{"num_hidden_layers": 9, "hidden_size": 512, "n_experts": 256, "experts_per_token": 8, "d_expert": 96, "d_shared_expert": 0, "hidden_act": "gelu", "moe_layers": [0, 1, 2, 3, 4, 5, 6, 7, 8], "router_score": "softmax", "normalize_top_k": true, "routed_scale": 2.5, "balance_loss": 0.000324, "balance_bias": true, "router_noise": 0.05, "router_cosine_scale": 10.0, "init_std_router": 0.00959, "lr_router": 0.00122, "num_attention_heads": 4, "num_key_value_heads": 4, "head_dim": 128, "vocab_size": 15690, "norm": "layernorm", "norm_place": "pre", "norm_eps": 1e-06, "positions": "rope", "rope_theta": 10000.0, "rope_fraction": 0.25, "qk_norm": false, "attn_scale": 0.0884, "tie_word_embeddings": false, "parallel_block": true, "init": "normal", "init_std_qkv": 0.0347, "init_std_o": 0.0347, "init_std_up": 0.0347, "init_std_down": 0.0, "optimizer": "ademamix", "learning_rate": 0.000125, "beta1": 0.9, "weight_decay": 2.3, "lr_head": 0.00743, "warmup_steps": 318, "schedule": "wsd", "decay_fraction": 0.94, "decay_shape": "linear", "final_lr_fraction": 0.0, "batch_tokens": [131072, 262144, 393216], "max_seq_len": 512, "doc_mask": true, "z_loss": 1e-05, "train_tokens": 1439000000, "max_steps": 6147, "dataset": "wikipedia_en"}
Below are experts of layer 4 (counted from 0) of a mixture-of-experts language model. Rows are named router (the router's row for the expert), up (a neuron's input weights, with its number) and show model dimensions 256-383. Each number is 128 + 32 x the weight over its row's rms, rounded and kept within 0 to 255. Numbers have three digits each.
After each expert's rows: a language model's description of what the expert responds to. This comes from a sample of Wikipedia text that the model never trained on.

# expert 13
router:109122109138156151156111154108097145071178077128098157097108159157134107147055138156148155126137120118134145183157126085146154115173073136121121127079165164153117139132097098150122145147142108086167122109166138113110184153126130116135084140105145155089140137197146084126181129096073110148158133140107179115107141117106112159079037127162139070116128119120093091124076165100122088144072
up0:115137162105140094097186181160120182146192098115133142128156125146170096104067161139151141106182093147128126076128142098156211178156137130121105144130148108142093131115142123116160162109091106119089188186121201166145132119124107096112093126124105191127142145141161098092096104185097118090108110082150161154142094148118159158146043084136110143120117134107114085081159126079132123095128
up1:159149224097142129113097125119119091112148138091137124128200153155142126092108161148157126128196156105179131115188185135071124121141129116090111046092151166148050133144117128118112118108140178132123162165170128109128136104134133131069148101111131115160142096111182202141126103074180112104100139116181099083142136108161168111077157169138142163158129133153098112166235132070100163097102
Cell separators, numbers and column headers inside tables of election results, sports statistics and data, such as Votes, Apps, Goals, Pts.

# expert 8
router:102125141066088135149147144129140067122051125135102208139163103164112128084147140174141095140189046128109108105125181170143127183127157124146121065111151198114086160107100129116127133085143152142128128178181109048066157137118132106032137089103156110190124121181092204100138139115139115134114108101131166173109141128150181103189168109105163161155176143101129109112109119187114148082106
up0:105069127164109092124124130121167132082145173085129171132066164096150167137121111125119133136069137098098126122053189115178236065097093156123139162138116133130126081060127147091056173142207082144131089145173122145131145126129172080179093151102119077142082093130129073131167102171120131102133097112145134095079110144131168089131156109149129188090137092141056151114160102129106114145111
up1:095118136117160143141090077110124133095171144118160131165152170144142133085097069140060124107076172133147110153205088119133129174113059134152161120082139155179122132137092132163125109129110104108095129133126095129160105118128164111125129108159111143149142078106097076068138130133095072147151122236094135149163109116180088128111126085082108149110100099137146141130113123060147069147107
Pipe separators early in table rows, after a rank or row number and before a name, such as | 3 | Estudiantes, | 12 | Colchester.

# expert 40
router:141170133032120153119096139164078069135143158137077148141068184101102117126108134145129112087121098066092179156126135138130152119101136136136158161138192164188175095109156125137170115080078081101139101145135105144157129123124099101166166123145141123227092144090100115145142102099091129106067146142102197098150036092183171036119138117114132144110120150112082120135150140093111139113137
up0:173119136117148162153159098115116118138084132134118173158202130108094112107063125228158134120156134103096148146095141076197175136152155189168108089097120100146140133142093199146092151066071087177153124108106198137135162136133151151082133094111109173160178127107130106125088125136077090153088132179155123122127123081117155116100132150130154145141133164122095099133155104124133131063152
up1:184192116098166099102113117130166197108063130090075090154145108155157111151087147170101122131080127142081110132160056131112113173083134127141168195146141122099130119066125107133162097146092096138143082089160107133146146096137121147142133120112099122121146137159104094168126091117127119154093080093159136131147151132178136162111113129124095175162128122132105135114095180107191106119142
Science and technology nouns and chemical suffixes, such as -ate, -ide, -ation, disease, water, protein, engine.

# expert 0
router:117178068130198163144113100105104181122109103148098169080107135090103093152112136080138097086134061124151208125169151100132088173200130174128106118073140141148147108063093078124109094123084107138112043177138083081094096150126106117091142117085074121115159136133173181165107151109144151106102127125115133098123147126220106115157088105137104122094162146115158140128073186163140127061080
up0:116087131167138108216174123126140109106108111096144171138149140147082132095193092167123106121127126053141093135105132146173106107151127133104085120094125131157110135145162122136137094087133134108111075119177096100088186139121094128137232193081143111145094070061149134175103170128134115112144153090160115096087195160132111155176163131160140199144097112202136157093153163144113135136102
up1:155148152134109201127139077089076077165180161149114135162191207111099169149147185108182080076155134104108073140116092115197150165154163132102165144142065130094084117153129160139108113092093115146116163118138167083088197168117137123099151130135174113145107138139115144129060121105149213093154154137067115098131145090132176085149101136171154154122113114127120081157123167155079116141137
Pipe separators and percent signs after numbers in statistics tables, such as election results, sports stats and population figures (31.44 |, 0.49%, km).

# expert 22
router:146145211136125160127158124140170121170102162107124151078144112128144147130153085082090153089070084103071119130156120206126155181097145148141113140097104120173163114130169127081140162095103095129145138181040113141110165144170181115085139148149131123132139124155121116184101129075145124142124108150153137149111091119155149152111095166129155135115186191122160128157055116157124074080116
up0:114133151158122144127147128144141144143175116153137122099105105131125124159171138155131121074119155137107081159116097110123156114115131130155112091151138068107146169177055148141184161066110144146168097110134170165123100205185129097152128087132165143170124100127140219106164142181200086103166072084144123156113120118076136142135159183108156081138145205121166121174181098166193126121204
up1:140089073139164077016140108130130115089103114087159103132165161115092144123118106163133079149117146158135104057108119121163154113105155142113169154108079132095121136078115082149157139130091092165065149143103117111125119095171122099166090149102024136156182114126151151092169125177142160117111120079164175124116117115134163090152166081129141083135155109113114080129172152081152114180162
Line breaks ending key–value lines in infoboxes, taxonomy boxes and lists, plus some table pipes and slashes.

# expert 12
router:096098111155179163178152086118109082105128099162086148108178076108149186163101100114118124093081128109185169122141120149107094129131116106147146123129181153138120119129135158127108103098191113071147137135139178139160115188120109102115147134096207088190159118150104052155116111069157092082085131124119173109121108117109104135135125107151172213109118133110142065083169087101143125106119
up0:080149142097093084068115153167177122167095097144079140121214110106177098150122117079142170124062168159088117159115083123160122098102085086140164132057094109127100120127120175073092138172076162147192118178165102087108129104118127170182090158126148127143121175139114130143144097119171086110178114128144131074076156115144149188185094134057143124077119176160118090065125136172203146125077
up1:092079192148167118172118119113135099042123171104097154092118126092143139100097102098151109143166166080121128169156153073145110099118126130124141123170123128089129128160165104144150153135183173117144162226139149157172162082160148159150097138063146121122083109160216122105170165130130141165163075098121122144163156153095091079064094097085122107165120133165128105021065192134146112160112
Everyday concrete nouns and action verbs in narrative prose, such as ship, fire, water, knife, gunshot, spray, export.

# expert 55
router:147132106125122094107095214130116145114163118119104145177099167128171046116103107132138102154127130166090120045188104094151101128119087113158153147114167082152087148153161169146156148131065140078126069100132065137063161095124207155174131140124139104103118122127135116099142152198194143074109081142118086148181145194118132140157114123077095155088123089122142135078130119088143106152119
up0:176153098109166172104113134112151153120088163091135134089125121130141154071136103058160059094131100143169191134105121134125140162124144115112160147102129146167148147073104070108089044123092157110133158111096116157137112114089137124102088125121184110167116165081103181101135167095143177162051151092171188096111143094114125053134201131135096208111170075081104123144148098055090206096193
up1:118168138119148105136153160137158123123161208028082131093151140135111124124160137146112093080109208147128109147177104163093122042155139114112177140169131107128170088152141102109173101100162124116170192073109102118091092158105077117145094184143091107078056177163135072139122168095138130101139114082144137172196091166125118079124144046092097168137135140141134125102106086106122103142170
Words and punctuation right after == inside Wikipedia section headings, such as Early life, See also, Background, Honours.

# expert 2
router:105137043081146188118141095180101157119154111142190109117154101131163156144164106093151120152139121159126136168198099159150147171161156129112155052167206124134165122140119171130106116128170120109099098066107136148110077138123109136124125139121038218076154139197097097096113102158155157038180176113145127148134168161086158152107116169094152078153105129183114135144163065140104141132108
up0:125125130085180105123104110081093156113127171033125142093132119134138105130119109114179120063124105135074130072119097143128131165180126152136147107122135161084142145123112128171133112154156154107144114146141151113097095194087128110100097161120184086135086125134136114037098144098139121068085108134157114177083123118089119173134129148107120130108122099193143134196129147101106159155039
up1:087095153086145164082116136163147161146163127149143104082091189118058150107109161117146116194133133096113143169172122137130121106093213151186152133131106151128131167125128104152164087206130171104034109147155120178118108157134141140094134157117129134133185143141174158139115099192103104163123142131049129128089140073142163099144137147107161160098099074153132118165152192128154096112150
Capitalized first pieces of Spanish, Portuguese or Latin-looking names and titles, such as M in Mágica, D in Diablo, Cant in Cantabria.

# expert 5
router:155121089109082083120104103133139162105204093124152102118119137120155100127161100146138153150077170136160092096147125112095220094130115133109118128173101203104147114150088076072156126138239167161125067121139156091090139134151095149195138130112150130122106131104108179138120115121089166121109176105124121157144124179095130148111059111178142130151124138143122107154138087111163081154169
up0:123116127076151183140166135131117091143111141095122149157133152123132078124134118116117138082192143117102124181073122131182063118110136140035122095164108126127143140097182159121122140176122136138130161096145147109154103046160186114118119098153151119145101164140109092137071118115122119139111120145133128188122145082164140147126183118094185146090140146156085092121122139081107140085070
up1:181126187122148098041119130148041119123122102102140143144132126110148175122079115152191153121162142118098100124155121057130125098153101165116112075103087115152051142111106169145109152138142173165122150107137083088109125124133095156190171165122116094200156152091139111100182158216142157101106119144155124140119077182135100148183115066168107112158155107149159148154176099147146136184121
First piece of a capitalized name, often a single capital letter or first name, in music, film and credit lists: U(2), Sher, Johnny.

# expert 4
router:089175162074116131185202123130174150132147170139093214156135168165166121118100071094085153111155154104110133123066142101143160179098088145126098089135160153117061146103102086147131132111116083106137115178158073135128085113117153130084070203125122111134162104159098127213180150168126103119118130078116104097081128132212159147165127100051101084127167136162141151098050123166190171162127
up0:141132123078094190134149120143095172113131174145193124118100113135108155170109072049137152116137189122097114166040140165141120132082096160074133145156166110136105095088156110088102145162119109145143126105175123139079095112115087099100164110096126122191061085178102187130172164151104099118118094116118137132105134130159152093090099111087099122152131208106139188035103159134105074060112
up1:078081121171139102110162141140116076140070128127132163150119102075122171120107138102149118169190114154128164142119163141110129144102110112091138108108124129155110118101176155110111155169129114168111073058129146150076145139080131122126092120150125188075136103095130159106087120136072186145060147129080104091121093140100088229138167141104141110095140164135151159144108109132136109089102
Semicolons and pipes separating items in dense data rows, such as road junction lists, score sequences and protein annotations; also some colons.

# expert 30
router:106137138082095169120173179088136118121134186177108111205170094128111105136130163183102127111126111101104113085151157101103090133169122139129128070132151153169094151156091088194177119158138086108124150170133094159117046123111145088122145145115111078116143139106084137152150139123139189132148119067117160122103149082121092101152146150121102134190179150091137154181101060175157137127172
up0:148173190093132134112145112175124091144101081159154119141107146137109153139134131138092193128104141116101172199089090135137030177157129133149134168073216133142146111147121165087133145133081094098110067100215126098143135097137145110178120068100101151136127135146085134079194155148089150208137094097118146086109105125091108132138115184066122144130069100162081114138191160098091136146156
up1:052189165167158077167080122112151142114195110128110125128150087091132139228147148103157108098179152139097101166150105107114176172185101104143144102148132138145091132143123107135114147144043141086092102113048120130082108104109160131152089128105146150110155177145075149210163163130096138115141096145095135111113127159065108064157161116131155153114138147148091119091142171118132140179137
Pipe separators after a name or text entry in sports and results tables, such as team, venue or athlete cells (Coors Field, Rosenqvist |).

# expert 38
router:102130088164117102148158107166099173130146122083186083200109089139131129091148132095175140198120147146111163109167130138135150139148075111151152109127137137054161153148149127154087160135172132132144104132113191145094075152148089078074120125131114186087129158089076132140136166066139133158106130139117057107154156160132163129146131097152150100128097125093087151123076097154098128084073
up0:146114127115122138109115084103101115161131165129145120138208167113132139110121110209131123148085118092064139130098140060107113139193118119147170201113079081119155157177151105108150132163141172135159119124187145116100156149142111090117064116095116177148097154125138083130091166121103175089169160137146112080178137125120169113200152099161138149154131112141101135161115121133175152104094
up1:133167123126116116104133122144140106111115122169093123136097143082089042110132128088110090128116114105089119184098177101120130135155088122127128130117155180098117093149150095156150118149133144088102155132139102133138124126116170129126110122155182108144100104105089130182082168121096155173110120146158180118102145148167129129101103090180136156177117134147079082114133111113104166110151
Capital first letters of Slavic, Hungarian and other foreign names and places, often in lists or tables, such as Z in Załęż, J in Jastrzęb, Gy in Győr.

# expert 6
router:179097192113115138107075137121081088115136151123148087137071146050081175147183129115113120110153113096060132161119164136154131080081155153129148177097083079146139109182130135192146149073107123117092103117122070155140168096128142129134127155135179078120153104104159121156097141130150097146127162117162150127189146160111082085133170135137171179150065100101124161176122136077106120105095
up0:084085120129101147153163145127143120103128150179139221116078102103134078172130152166097195076147104075093139122114142153125065164118169171109104161103121151143103097080134064063071211084125105154120108139104153123160103118085096165107175143153148140119116078153098133136120105133159142117187178111159159189164148148157162170118112124117154123177101121104182131112184125116072133121205
up1:087137110130128122081145152178099127154118104100101102156135164106108075117113140179176123085136117076148147171088071108109077114176147122168103169133114130086107139174109164159120180134099156156162190090187112159130104173127147132127166130085149112174150084148166080141135087144190099117160110125118105136141142176134193155088112108108082103131132135126130185095124070133132174070122
Head nouns or word endings naming what an article's subject is, right after a title heading, such as Hamlet, Valley, horror series, film festival.

# expert 44
router:157182129171128156104121165105122135117143145098094135085106128174140145126056144171113172096119187136091133141158125123133146101165108135082192095121146120137119161123093110172103120181140160129117180130136106141114129135143164177113117186089119155121145152205141112134141145068137101139131114109105165143141164072112125114121058079129102093110170103120150070136049106162163130151091
up0:138115104114132063115071147145209095181129187139109098151146115115142146153168141163155119103140198051116197132147163080115153119152089078138143095148148046061108150150166105111143133103146131141111136112087152152126136125101132126163119123125099181083108063111092094109123073103151182135113037101121147180089108145114122155124141066132110113142109095146124106141146138083089115088151
up1:167101098102109173152146145156132093102157144102142132072133092124112125177096061118183176142176165073146117143160167149085152090113133106163140162119062118074103103186087069114132111059118119139156153135123165177091151204177175161073130124136162200138117117174149114103167139087087101154198133171116163129101151120062212154087136096148110095150112113135080169148136144071143118110151
Pipe and semicolon separators between numeric cells in statistics tables, mostly after a digit or dash, such as 0 | 0 and 14; 13.